config.yaml
hidden_size: 768
experts_per_token: 2
d_expert: 224
moe_layers: [2, 3, 4, 5, 6, 7, 8, 9, 10, 11, 12, 13, 14, 15]
routed_scale: 1.41
balance_loss: 0.0132
router_z_loss: 0.001
shared_expert_gate: true
lr_router: 0.00051
norm: "rmsnorm"
tie_word_embeddings: true
learning_rate: 0.00858
max_seq_len: 512
train_tokens: 794700000
dataset: "wikipedia_en"
Below are experts of layer 4 (counted from 0) of a mixture-of-experts language model. Rows are named router (the router's row for the expert) and show model dimensions 448-511. Each number is 128 + 32 x the weight over its row's rms, rounded and kept within 0 to 255. Numbers have three digits each.
After each expert's rows: "raises" lists some tokens whose logits its average output raises strongly, later layers aside. This comes from a sample of Wikipedia text that the model never trained on.

# expert 17
router:114174079113084094171147081087166156109115172166149152151084138090110129113105108095168175152119114151114088103166100173093137175112121091154171106071165194117100087144146161056110152156127094
raises: " times", " person", " Philadelphia", "line"

# expert 7
router:133165120157060108158116130156171125080106116123198117155084143104080100132160120135123174129127141168172085133103082112152113175093166087108153187067188144129071126175103202159118144152129104
raises: ".", ",", "–", ":", "'", ".\n\n"

# expert 10
router:152175105125084094153140098147164113095120093157166165137088115081095101125104111132139171134083096153131106123154129095122179172090156078121162129106158169091087085137110161159088114148103097
raises: ",", " (", " and", ".", "\n", ";"

# expert 22
router:113171115103097095165139078107165134095108139157130138129086026099088104173138127119095177168106108145131102126133089095075156151123182106153158177071144177137100089175158144111099122156146102
raises: " (", " of", ";", ","

# expert 8
router:127166128169085077163131086154154189086101068155167154180077080098076091109086135131159178078109123159148099146164106154181156169135119094134161159095171193161098096175090137163082135179138100
raises: ",", " and", " of", " (", ".", ";"

# expert 20
router:163147082105086102166182078135163110102176111162146095110099110094100081110141078115142162111178128150135093082110149108150115147115111097164150095100134151110104112164063127117108124182135089
raises: " a", " the", " some"

# expert 4
router:147168100077086091162097082119159103080086126157149092131089072096086085086147114134120170142107112159141099130108092164106093159095071081118171150089175173138083085152111153169087133162096093
raises: " and", " over", " in"

# expert 19
router:147163116135102090160146049122171126062164156157152174143090134094090146145141145177108168145116128192144104120117104122104136149103174087165151148119172165137084092125151152122085115180088105
raises: " and", " but", " who", " which", " while", " including"

# expert 16
router:157175063123093090184115103164157136093135160155174144141083124096116098150077130134080170154137111143142083120072123088109147145108103085141155110102164178087081094127128162173086106134138086
raises: "'s", ",", " –", " and", " each", "."

# expert 21
router:163167084132094099169114094084162104087126129160147085146089152087078116067077101107130174091149130141149101107135111163110140163125173083147163104090175157142092078160166174124102140152091098
raises: " (", ",", ".", " and", " "

# expert 6
router:131168107131086088165129089127156098074110119156160112151090106085087081124130191128102172165141049155126111081105122110113133158110134079164173133096152154106086100131130157109103141135076085
raises: ",", "'s", " and", " (", "'"

# expert 1
router:129157102090090043161123062145188127103119146201177150135082090074110096113123125111133173127144103129161071162082095108151106162087129113149175106106191120139091093078141148135118110159133047
raises: ",", "ens", "'s", "'"

# expert 12
router:151168148105097103169114092086159061099128117147150124153090157104081108109197125107155168116181107154121099151102117154132137186135174082144174123079172170098095108116124181117095098163143095
raises: ",", "'s", ".", " (", " and", " for"

# expert 23
router:125170088162094102168131091213157095095129063172187101154091140087095097142098162101139159077143143158134079146136087119120093175109134102189171112094172183164111090157077156117092091155116089
raises: ",", " and", " at", "."

# expert 13
router:111180093076099086170161103183209105083150128157141183137096170099069087152174114083123160136157103198126107127183096104071190173135111101112150167081160172100103098107187148112089149141139086
raises: "-", "===", "|", "==", " ", "In"

# expert 3
router:160173105139091100153106086139212149111146122161250101130105080078099077050173183149146160090085089160158088105138086147117153149172133111127174157088157144112098093105134145111078154152084093
raises: "1", "2", "3", "4", "8", "6"

# expert 2
router:124172088129083094172107102135171109107149148154148133107096124107097111104156123175129168098127088119180117166081080068110095146152176099157145103094148181099080097141179171171090126125099108
raises: " the", " a", " part"

# expert 18
router:138174123154091092174124093165156131092122097163121134141093084103108150168085186172126163123085140140165078099145133108088154168097128105136168148093151160138092084118099174167104100154123092
raises: " ", " and", " in", ",", " c"